{
  "balance_loss": 0.018,
  "balance_bias": false,
  "lr_router": 0.000448,
  "vocab_size": 30418,
  "init": "uniform",
  "optimizer": "soap_variant",
  "warmup_steps": 200,
  "batch_tokens": 131072,
  "dataset": "wikipedia_en"
}
Below are experts of layer 6 (counted from 0) of a mixture-of-experts language model. Rows are named router (the router's row for the expert), gate (a neuron's input weights, with its number), up (a neuron's input weights, with its number), down (a neuron's output weights, with its number) and show model dimensions 128-255. Each number is 500 + 25 x the weight over its row's rms, rounded and kept within 0 to 999. Numbers have three digits each.
After each expert's rows: "mostly gets" lists some tokens that are sent to it at least half of the time. This comes from a sample of Wikipedia text that the model never trained on.

# expert 14
router:517517493487514496417504537504498499488518487533543538482483461545518496499497454502477503473514528496486497529481512449507494499494493475484480479491515511489533489483481461430475535482499471504486563507517498544450470511519523442524543484504486487501503475474508497506470487467479520521457521500480497488488463510491502502484454488495493497515501498495494503477479492509509527522502
gate0:467498467564492502494504526494508497489526509526513478517515526508494487540517459501508543548497475472491531493527534543488503525502473468485499510487472530521459486486549487488529483483515510491431528512471490476501503495505491503540506449494475503511468509422503496487523523473473500467500453458438504502514486446510522453481493539485523483521527481528503480493527517505517480543510
up0:539532514482506488476477442495514467497471528498520473449489484446477535505516562488504491523527525515471511504503493511458502542494516506514485478485501531476538480529511531541489491543493513464476532510537519472451495517481499585482472459457508505462464474458521473493532459478521499506517500517493527501470515522490471503491527480503496522487482490496520529478516498486504566496521
down0:503486509489530490492519456473473497489545484513503530495512508510508501484491447496475542528489484498479472490450495506530508451492458522520514475488472501521513528469494554506479527541532517476500540482537485505513535483463515473493468484508473525501527533517517507540498519502522536539538497457564506484495508503435487507486501529521519493465550515503526504482472460512438530534533
mostly gets: " December", " February", " July", " April", " January", " November"

# expert 10
router:503455487505506500528495500508520574492475462521478493466514548476450505478532545480533473506510522473490456545511499510474447492485502502486484474526451471531529506522476503539493540540510480475538478503481511471493570529466521538520533515533508478498511464509498455492458487537497480499475514484491494563455529465530529475540511471476528495458527462495519487486473504493482472469509
gate0:460472516532519485503488502498480476492503480476466515487530471531506452515516476473520470505496512485537455473511532506480506488536456516513494476481473497494468524466465498470563511500498508480509548504486439462481488499483506497524483484506489523467498544487459522543532466513508452494483478479535477433505521522509508492480474523514520473478521534531460516500511587496467496484507
up0:499562519470486537504500498517499536470518486536523517562518522543475476498524502513494513530489510529493540493547470479524524532507484475486526525482540509481495553527508533486505520523552470466488520493493486517498473493505536525540491491486498481497460487453492511551529524518484530497468501500474522545501506473518512492515557480465562457529531476548469497507492468501517514492452
down0:526464491512522474502482530510515485513466489483502531542508548499472501546515478554517468533519459508421494526466470513530484501461485511471469482507499437507544508509480493508547516467482525490507468491501525481527516557438492524475508487492510518508466476517481521534509510496473507469512444470494472495499483505517537476501505539493478517493512469469482497493510515520499513484508
mostly gets: "),", "\",", "In", " in", ",\"", "During"

# expert 4
router:478487561512518519503531511492551529527501514518528534542502490515457497454518472513473508528520498498503486489484517498496530517518485473520541488516490499476460441534505484519517466502538505509525508500524500490517489489508533494471499527457474485508458475476458534506485500526466494505539542501515505536468494526473440556501490526510496509520486541534518512544504486532482459463463
gate0:507500503508495525489497498480484516507466486520491473483494525469538493471498511506488531503451512462471509460500520463491495472544481510510515495502522520492511531498521491535510472521496530483469500476479490490507517483473506494507490486509480490498455525525454519494503515515469525522510477523506499522535516482511533508521495519503488460534499530503478461489519487515495512475498
up0:429497469469480521502508479463489510468520530462494549488475503541496525485486536503494506477459517486522530490470503497494490491503537521533510524502506462519535484510506468482498549486480510486507529523510474529494463509499536499470461498467463495499499508489514543499494495497476516495511469479511511535498532518501465507456517537496500494502532494499425523489491484487473486443477
down0:517492520506506508484473523510542461523491542476411547510517507465505516468454526446498456458485488475471492518498458507470469501479532536493483494511516502512561497468541506481461502476489505446517482476498519453473583456507478482475489485464508491479481502487521470473494521513473522474499484506505531491486473459508515547523527483488474538496466516501549423479546466557468534518515
mostly gets: " b", " g", " x", " s", " k", " n"

# expert 1
router:522494495536504478501480516482449529468530507502516518489499517524492496536476502501515458459460499525500497511455534489490487493485491511470458517465505493487455488461483535546515480517530499480544477496484492526511550523509491471538440478560493445482534455493515506497509500447519534518444482501519519493510488519534540437524503541482489522481461538486503486457489473499478484536530
gate0:518512540509488514503513486510499533514501538478501508553495510487537499449484522526508519521459511476504506475505500455474460490522471518519492521507464510487528560474522522498484534499518530472501516478509495506510477561515474491471511506508503482495508494509541522509541484540494484496520515562501504519496515504472524512482498516492518466507509528518460500498454491507517442535467
up0:490485494510500545478498495460534433509567507498501552548495499521540496490551506504481455492530493466450513508503532489503503475473500460531524527504476509522468531463522497534519512486473486532465479471480483514522489486501488480517526531527493504489512514514500533540514470506535499515459451446467487487468506546459474483514503472509506467509514486438494482495516510533489500489540
down0:499535493543477469542459506508510453507489487517458484484516483449486480529471480542458545471519499493496538464518504523468492488488484476517487503501448518504529509534460528481521478535505518525544467518531497509489486491452522501481517505499536505476569496527491530517520533514501524479497514472529499486497467504508535506510456533493519494465519509477502516507520532468458507481508
mostly gets: " California", " University", " York", " USA", " Canada", " England"

# expert 9
router:467513512491533505529508512506489479471494458520548471519546490568541515550509517504475504463490476520521453488498553550486479511506538517442509478511520477472533468475466508473517539486475515538503544502514467525477489500498507530468483527512495479491498545521539504473541500521522522542468507515487502479506491505462505504523486461454508455495522515513465477483543462500499491522521
gate0:518472468506528517537464511498519515470543486489494439493513511477490512487454506518493488501533523504508487539502535471507474489496518496476467480521526552495503507492484483518510454468491536511495445505478496506521510532504477480516525529541536514532523499478487514514493482504493517527498552481500489508514492501511506528476519472519496475544513499555503489472475497523459512491515
up0:500499498529561500446497476492517532494519534505502517493520525540515484507498529472430502508482513518536489490495578481501467491550462499499492507463505509518504489533477510478497507500491538512474507529525517476536456484507515517511451510511466521499496505488508454475489471501490476484485517539496532515537486506482487499559478504467486539439467499481499487543517542512453489543536
down0:496483541504543477508498492427511490515563526523494500473503504500513478522537477529514505488537501477466484522479521488497504434489509501495478528500476553506471493473522472489504447482474517459463469535530545519459492495472520445493467499486494470501517487512509507486496486495472521498504501514468463484547490479492469498528532523491485525549509509516473454484524474497512528453494
mostly gets: " Racing", " Night", " Records", " Live", " Entertainment", " Award"

# expert 0
router:515515471481454526541455469512537462533474491509495483501454531509490492482461541491528493498477496511530529461520485540495516485523487501503478478471493498499499541490505518450513523507513494512500483484473495442493472519490463440475492514520496472505487506502472477541467515495525500482528474512496492534528518467480494457500509498488493458499480541510483491468515544473506511480477
gate0:475486470491526494534502523535537548482453483493467475485517508495483498457530481510450466463528471469499511494508496507490478514471500541501489523522495462483500454504534485481504518508512466460484500541469501525489493476518501557465510513484502514531479466492516496502508497451520536528474574540477514499510517553494541523517473492483536481488499482486505442490502531536522489473519
up0:489505478500521486477522488459506530485501551519512490472509494476528523498494513524510509466512516509495517501535540539429500495527538523447498485545520458481524484517468478497508476485487502500487498509514518536468512489509509540516517467500538507511474492509536511479510488486497514518507511474489537472522484526535462518502502504476540468529495484484528480436456490527458470525494
down0:497503496480516474480516481504526466516493551501543537517460514500479458516493468503511501496496482503514542540492496487474503461509533538535525493526486519499519523499481476493541532466519491486446527486491503455491493457512499561483506534476503525488549538514528527526510487521536494463539444512505508516529486471515494488457482466492528514506522512489498449534504471508500469479535
mostly gets: " was", " and", " who", " is", " been", " but"

# expert 18
router:512487480491510475501496541481470516467506500472495493527511494487478481510522513505478475473495490510495527497505480478492509475523481531503483537488535439515502521533522481496444499459495535482478501500460521472493485489500514529503494485522486540547468495534510518506557464468533517470549463477533452501522510520464477494509491503491482477525465470478506520473485461528497557510526
gate0:499483506511502475497508565463529505479485498518469491484488478480485477492480538530481487564521523472473502516498487481526499518559514541529510512530459533497541495494495474526476459455549484485497488505511507455492476493485478516522512510487439491472518498502498539484535499486519490505503510441530553478502459505498451508481507456490517543450496495525513498521471543520510524476467
up0:491485548516462492484488496481502492513499526443503528469500483467550523471494479462450510473524506507500498491534526537471538484520561469541463528471495509515469498459468486479508493443501484598498482479522508441507496535496479522503504482540497470526480538502524485470514475511439489514599488523488522500516511515454506555496465450504520502515456508454532471546467469536491498549488
down0:525460510494477473508515529472505504463477483521500508513476527473464483498509466539495476438492448514506480492531498517515531516430509524467499552467493527504511494537511542485467519491547509531478521536541484480482484507465482494438506504501476499498538505552514555461494505475512486476488506471542503481512502536521463489506533510465475524464507451460474489431520481469491516527523
mostly gets: "\n", "===", "====", " ===", " ====", "=="

# expert 3
router:507517479493525476449510498507524504469510489582542465476513478513552498497540466507471494492509534477485510479475523474513547520486501500488505498484521530485479467516529471444490458497549479476508504520498488514495491493517508485460483512472499527475492485442514513478539501487508496499474480498484496453483473520449492478486438487504482524519532494508455547523484524513483504509519
gate0:516484461513489458493521502464469483485517493488545497496533540511521483497489520507522478499499496508529509483497486507495473504534517483494521504439514524490493513472465463519507494484480496488525504465508471528463480562519535493487516511509539541489483510488550506487463492493483551519536508499483491556497484501512486499525509517463557487539485489485507490480456451481480474470486
up0:532517492526494487504437509472490539521485506469522510477467516500513500548501512516502501539468505505495474520505511481489507442484480505516478518519465526519514514550504508517471471531496485493513491503492505477464494524509514531484558498517521500506422499496517478517519514519487478477528465501527462513482478519482549492532512460490500494487496519506495551514496506503476530508559
down0:491523486463465502460456460491484464506539481443486527507511512483540523506450510540513475458481518509526524510488513507548526470499508502530460500525461491533527530504515479522494502485448537506474504524517462513528486481512475514497464467516503503540513489483513531486499500527491513540483530525537446497519493542497484488464524507499493522531491502520493480506493492470481455478511
mostly gets: "\".", ".\"", ").", "};", "'.", "%."

# expert 11
router:515477492497519497505518508517540525497517511501506525507524474489455486471534506508529509500475539504486479493485474457504534514486492502475497537513446503513477533516510473509486526486511503469523513495467506475509473494504505494525482493518520530490527513446485482483478539510507492471498500498511507419525499501533465565511480494467545514498546519506537466509496519484486472492487
gate0:469468487482531452556483475522501489453508520491501520475490484529472509531519536538509491502476521450523501534497495516478519533488505477537532497533470549498478479487478554503486477498549499499489446510544481516500474526533486477481458536463534512502478483423460537460509514456476494513458476523503523488487505482530493534513525507501487476534533513498551461484484473502473507495498
up0:514515514512486532494481498510544528479520470523459473528511450435482546532481496505502449492529503525521545505546516514519523506494523502473494512497503516467449498486493491472494466486514499483496519530549503514503464480512463508488495519488555505514534504494483498496493521485508541535465504501487498489492465483466506519489484463475525476523485524489506547465459509485495526477509
down0:451494469515471525484535544514509483529523507462532516467559529481531517508487490501509495502499483487486551476473491487482484500547559453480472491522483504533528512540442473480541521483547515436524491482486520497488520503524507467516492423502521458509471482548477503478524518472506512474497493494478504468484491501512491558495518504501497477542488526522502525498500506517507512490485
mostly gets: " (", " [", " (\"", " “", " \"", "^{("

# expert 15
router:509528554494489511469443496465468484544529499490477498546514519479529519461446498499552542467505466507484506499540492492509476500494497480515498508473528513522521477534509577498522512497499527507469510484528536473441487501493511531528501520533512473495493552533494510492507517416517461487466475544532492529452482462526537493464547509499487508518498452508509524488549487492528478526521
gate0:463462569493482476471485472534515500501496563493446516512520477477505485518500478508493480492475543519497521496547496525527472504537475496501505477499466527535542514527483469531504486499480486457519468451495537495514514503488498501510474493507532505494543495483466510520535542493477483490564508510528470459490485522517514512541482521514505454488508496485484509475551529475511488504567
up0:503480536518529480473519488492522515525485495511507507503448484490550479486524496519506500493514503517521481483489494462516531510514533491505566458510508520506533500463502518523483520488487482458461495535511476494474492523530445526482540494503503517458508479498507480496518534502516538510503498493512484488507492535486494560496494529464495481500526482451469506501491469535494524510503
down0:472522474503493487514501511511510520506501517516472494513479465499507475451483531511477530516483516475505505499479528512509532511524482528533498496503483501531499506496479514478494477493456534541494473471502512521519474519498486523460504475486485472484463488516479515547474484490498448486484544498480480496445496443538544511498501504459480539522513438491510503545508435537481510519498
mostly gets: " John", " Robert", " William", " Michael", " David", " Richard"

# expert 13
router:487478468472459487530561488454511496516526498467492535472540473462506509508511470486519514510508464449475493479491506531518496448484466487515498548473476503522466514465472524487555464501491523539471477534456508510519505471490490507529538482510468517544511528477540467503476539550473492510538469485503502505539490529485512461512538457519483462467530523480511509509460515517536502518490
gate0:496461484474475510488522468518540499513544506531492511489532546455482499514516483521492498474463497471498459523482537435487474492522490502505485540540478531509486467477486475499494500508536539543539455518491508465495520549504489559527525496517473489495507489520438500519481485490487488519472496512508526502517462504503491518468471515524460463502542481540455494493518465485492517502464
up0:528468516493504484516503497492520497537490507472491417504507502463536495527512527521523485492509480480472445516540517513463495452475482505493512511544520504585528465501543452524522499518516499489517502529467471474520475527505495517473531513528499486484507522555467512494563477512522497489482505487459502519453479534497499495484478449528511483464498524488531486464553515552501476494484
down0:514482491489509505485474455506562567516496534498476513510521504449492512472467473537467495480474502507497494545545512475546491463494531481507517452511486488477491494478548519485477484491529492514561526501520470514495499510450510516538518509496477497476517513536518516503494497518513519497468486488528474505471491511521502506467500520480482501526443534500501477498541516479512549504484
mostly gets: "ă", "č", "š", "í", "è", "ž"

# expert 6
router:463486517491523497531526467500488482501491503482486526491468484483521505521454526508480484517499487496486513515532507514514461516526507514518515472512519451523524512479533520527513526482472485520492479512526495473523486478475509504482546503471509490464529483502554511508545491512551504488528543464514502526521499506525513488478537449511493455533463480545497469517483464510505492460481
gate0:478534477534490487516511496481510495519474498518504509495451523529465500511526536496558529504479455504461504501445480478481466524519499483494508520508501445520482522474489480501511515470525541523508460482514483500477485533519523476469522517579506498493495528499500484496483490509530544519509485478466534488529484535485522500522527506492536516498491489532473483468493491504490489511518
up0:501503483528433506501506493505460443481484547511488468455481543497508497474497527488479484527523501556479448485488515522501546506528484450504455460496504528499528498479490522469484461500483479509551486483499527495527513510529504506480517508494456521505494480448513528510540495480533493489456531481466502502463471517502464496520524481452519516474486519478483475513461509490504522457508
down0:470484548517480555483511519466484489531517500481487509503503468536500484486510517501536537474507530454497472543482488537581469524479486501486533500491505474473488471477463501507527492538472505509532475541492544519505496488512511466510517487464494485503527466537486494555512522514526502492534492518506493505519494498490494505485485466547542516472522551553499487423493522522497482528489
mostly gets: " Location", "Personal", "|---|---|---|", "|---|---|---|---|", " Genus", " Apps"

# expert 12
router:494511509491482455501451520521459553518502545501537524517444490505493517528535525506478537523510463475452483520465493458461508475503518520461486477515537474464461509518502509521487527533485508442506498517539541504549483489504501479487475431484524549499498506505503525481508505497486526513498507472440465471492515521556467505466522526446535495472531451439477517544502504505511465472469
gate0:502481520476502492487482482518457501515482512483483456514537496496503518499492492517505496526470479499490520507508529465456508457491517521553492458514463505541472510518505493512476530546514488467531495510489505453481469504548482492515478528479514544468516508429519501459515467505442472492472497511510542543451479536496514551471481521492476484484564521505509460484497546550501493479500
up0:517453465465452457539526498498518496535501483479533455478514500442521471517508534494483508490504505487510502470437469496503510520524494500479504521538510496479483537500497485489502507502470512487511515550532496480517474524525498516498492526545487450482500503527482511467483471529503547496520534491503487513482514528457538510515534526476499507479545469514527484481507496506537503502546
down0:506534477508536531467503503556495510527467512497482491506469488488490476508508473488489530499503514511475472550486527494450495481489532447550525486504520487499526463501466503511535461537456470493471508444494509527492488505491485496543493478507507510489509475525508500486478487483496491469492500583496538511539473470541497471478476490508524509484471488546460505487492451529484516506503
mostly gets: " −", " ±", " £", " €", " ", " +"

# expert 16
router:508530527524505499480498507540507473521483509499498453480480497520492484501472520484444545477519513513520492526534496548489501491462508475503495510508518500546505487487500520486448476536437490458482486483504509487480548484509494508528471485470514475509486487499485499526505450540454509479515483543438495529528475489503499462486474507463505505531530483536469474490491490475527533484501
gate0:494496507492467499513467505499524516486536464469482505515501515509479502463497488458524494462510513523500498514555502506507519459553527507488528484484481497496493499483480464464556546477478526451468535525489533517523490478526530525539524510476503492511523546481491502483464496461494524506538490485552525493486500450490492483505511505502474485501504515523538491476487486510483445477502
up0:545479512516505541493491532535519546466528567517466493520484527472485461453523495515520495484519503538465472483496491541524508509467508499505464474536475462487480533487512539537534460498482520467497488487528518506474491503511514494540518468490494461494465524497496547456527523465490504474486488500502518562485546553488487493561500508488535500446498516491533514503512498492495517482509
down0:476511512514510497520520506503541497515529504488463484539485514490521524490472511512524482494499490470439504497499470484475494430487489490508504511496510480462513493565521514506475506452475489448527485460499550496512512483483517516502517481522484501484477497504477488486501500478479481490515550464442510523527471488494512507479500477513506524478487565487495465476521523494575519517479
mostly gets: " used", " found", " made", " took", " worked", " located"

# expert 8
router:505511493490513453484532517544488473459515519514510503484521493531505511482537466520495509528503491498502501529476526464508465508494514536508502459481535532498530508484505452451475495519526505500520505527511474553481502497512520452493530500520505499477518491460499517465497526519508501508482497464517514473478458503437534475492462517532491534478518535514470541522501517511502505519506
gate0:482504509507468487428531458527502509485459492498457546518490474538470492532504461506496535521495521479457498492492521461529471495505504516450464513507523517545473543517523484486490487505516573485473516503453479511499518489539500503500551497534491468493497516522477518482516496467464487478517484509486517478519514467510474511517520560538473500505489469489475511494487467501532518479483
up0:499512499526486506550476514449513493502508540468474471496480476467521512540508500491468507453465494511492518513568524501484518514524520525504512474492491539490517478515490546481474525513444485509486530531503541510504464505482509484485465500468484480482494500511517510497446522533513548487513503517508508483494528484482478437486489475495507527542501516504517477492517501486520521487469
down0:493492495437525490529485475481496469513491523523516486480543507487506478527462468467527469513517498478470507539445490472515460499491484505512490457513505482514447502494514487515489473519500497503541481451495529521499493442536501517475531517568483472517506524471464501494525505527490512518505490491492499484524513487522525519516457489475516510448497450477515515472529507566503495508523
mostly gets: "ensis", "aceae", " Yes", " Unknown", " LV", " tick"

# expert 2
router:526480506522541533499448493494512479479477503490486476480456462508558493472515448495471482504513509529507521483500489461511541507475518551496512502517471522485502449475469484488487545524542472520505479491492483496491480504506512504455490515464506487484500491477497510502506490512496515521490505501499515503497503508513518481501472508504516525471482509481504504463490496479503469499487
gate0:506499507451540521519509504528499483483482504491464458508482521490489492493489464539522508496503535464487518522471462527478521500492476512523486458482486497525470516490490477500502489532488490482493534520512527484511515520523515541512559532482491527532491486486463496483512486470486510496493468481527511492516476531491504496441503513485503485542485448505503469430527492487495450572507
up0:518494539481493493496504471507497504515536553530496472515492476514471465424511547507469512535510508533489478512504505507539529540501512486522485505546512511476531504513497467511469538520524519520515516473506505503510500492456525467535473493514514466495522487524524490481479544502507492517495475455527492502516517498525482524507518450513507481470486520493520472494516546510509492509506
down0:510485522495473534526525552479507497482507507483507518475485495495491499548479483540449505549509502449515477492462474496517543503517485506481524469521489504513493492486445480495496492514526466499516486472538528521537507514461476553514511515479497513505488495489487543489525439457484513501484524543557533529534547523509511506495487509491482488484461488466496486512518485469515480539501
mostly gets: " could", " may", " will", " can", " what", " there"

# expert 5
router:473492449527441463470508474496536479530507469510441505517508510470501500533507472493497461529486492462525569480506480508496515479516503471549505489532499521491520498504535489519505466518454478505476531454504523485521529510510472544486529506451506503494501498550508510511478470500455493485544521514489519564520519494491486504493529508544512525502458521496505513504535480501491517482502
gate0:493519474515500498487561488509523496495501488516509474456485490501440459502479486489477501474503533468484529500467522498493507521528524494530522516481491525539543573490521463487492531507467476503528517522471486481487501544470524535465489510466482517496457513500502454506517501501480451465492483487507501499475511511540445461445476483507497473523527463523483465487505503483504506473516
up0:577497553521514501520516469507476526462509513511512507489478478517500538551495479486498481510496506510485527524515463491502531555526487569558530534483498500516533457475465469499522475497450512522506490499553528508519489496507473496468447487477480520465480496542497469511548470499435523488496493498481466552512527481491466507496442484485536557467483506481451479500511497449465487486463
down0:482538542548495485494466519489490520525471512486507471505478464468500487493477503485517549517492479502501516481530484500510513532503494529508522499477509493489495518479544463518500468509416508471520517520497482500512519493504475534535544446501503534496498504495531503510483459509550420435504454522541443509522506448519486582501491510457509513506454497492523541512490523497495523523503
mostly gets: " public", " military", " local", " social", " professional", " political"

# expert 7
router:480505525522527538492524527500455519492502552457463470525494557485482471485513505491509522502486507522513488541496495545500514542509495526517514535535478509507473527481514489532545473478513520533496460484507476530498487545494480464504472491541507478501475511523477487542510458504488511475493497479490473485482514516529489503512492501490481522478503509466502525503485533493477519511474
gate0:459490457531508495491499485513518483459506521486465510499539558499556526476498458472465478529463477503539500536500459493508496483529482514495527567522491506475503508495487509476456486442495480505494524501511472498522496482474494522478481495484452540481573555504593514517505490524502506505518544522513440509523492545467523546512519464465524532505475506493478521527504514520465497493515
up0:539511517486526477462552458472498506509510555511520435518473500498492495491498489518484475517495480542449497489498531493466509508490473473514510483490546526448461520535523515465493504457473484471540513511452522508462496525530467492495526472480504487500503522469489472479528481568499460471476500506466443484540507493502559517523474449498514532499463493476547511498510499520503493548469
down0:482499493472519483537463476455506448504497519507501459514490517508492490541462509506517544490524484509525475503533449450506518543487491523519471486508487489509514495495438521483517521543512506462462527512520486507470573507489455486551485497548495558509491531527525473548490517520515524510512512518482497502440492513504502479509500532490513490492507527538432504458492477491535479550453
mostly gets: "3", "4", "5", "6", " hundred"

# expert 17
router:494517500512463545493498470487501470495460536480476508497479527484501481522505495507507484501522516544523491489476512499492544537522537470507521521445477526528495550514474480508492486519484495452474524488490489510517476543511461539523488461477520549532472502492457494500484499539530480489520493509510507488498488451459484493534456540539494516514485472504485481524507504500505521464525
gate0:502476537526507509513488497491509492515544484491446499522540506487499496505555529519498486512482468465486508510527522524474491514512499496501484488468549495513522433490466520491519533509515506512465469512491505473501526520512507504509473523484487507524509546508476488485502485481521507489489488479517568493459484552539512473519470478471466529489509524491496431481500501499492460467504
up0:490481539470534523489480524495506500487498468435485529520501491507451518457499497485503472508518553500495506492503468453524508502476450552503516490500505484574503524518559510501555495509480536537513483507492550451505520489504489524518496470479492534498505483506518521485448526532520507477522528510450508512537542497477539508468487464508506536516509546572496503522538516472515506491497
down0:482543483530475487524495504510517476504519546509468486498518503549530526503493494491507463482491516506540517524518502458509532497509488501469503531532489493513511514508493503523470524523488541494451543491533524510557481468483506563489483535521507537459515526520505523503523504483546513495531532513518498489484477503485506482505504532480485532467469493508511472535533521490491498482502
mostly gets: " its", " his", " their", "The", " her", " The"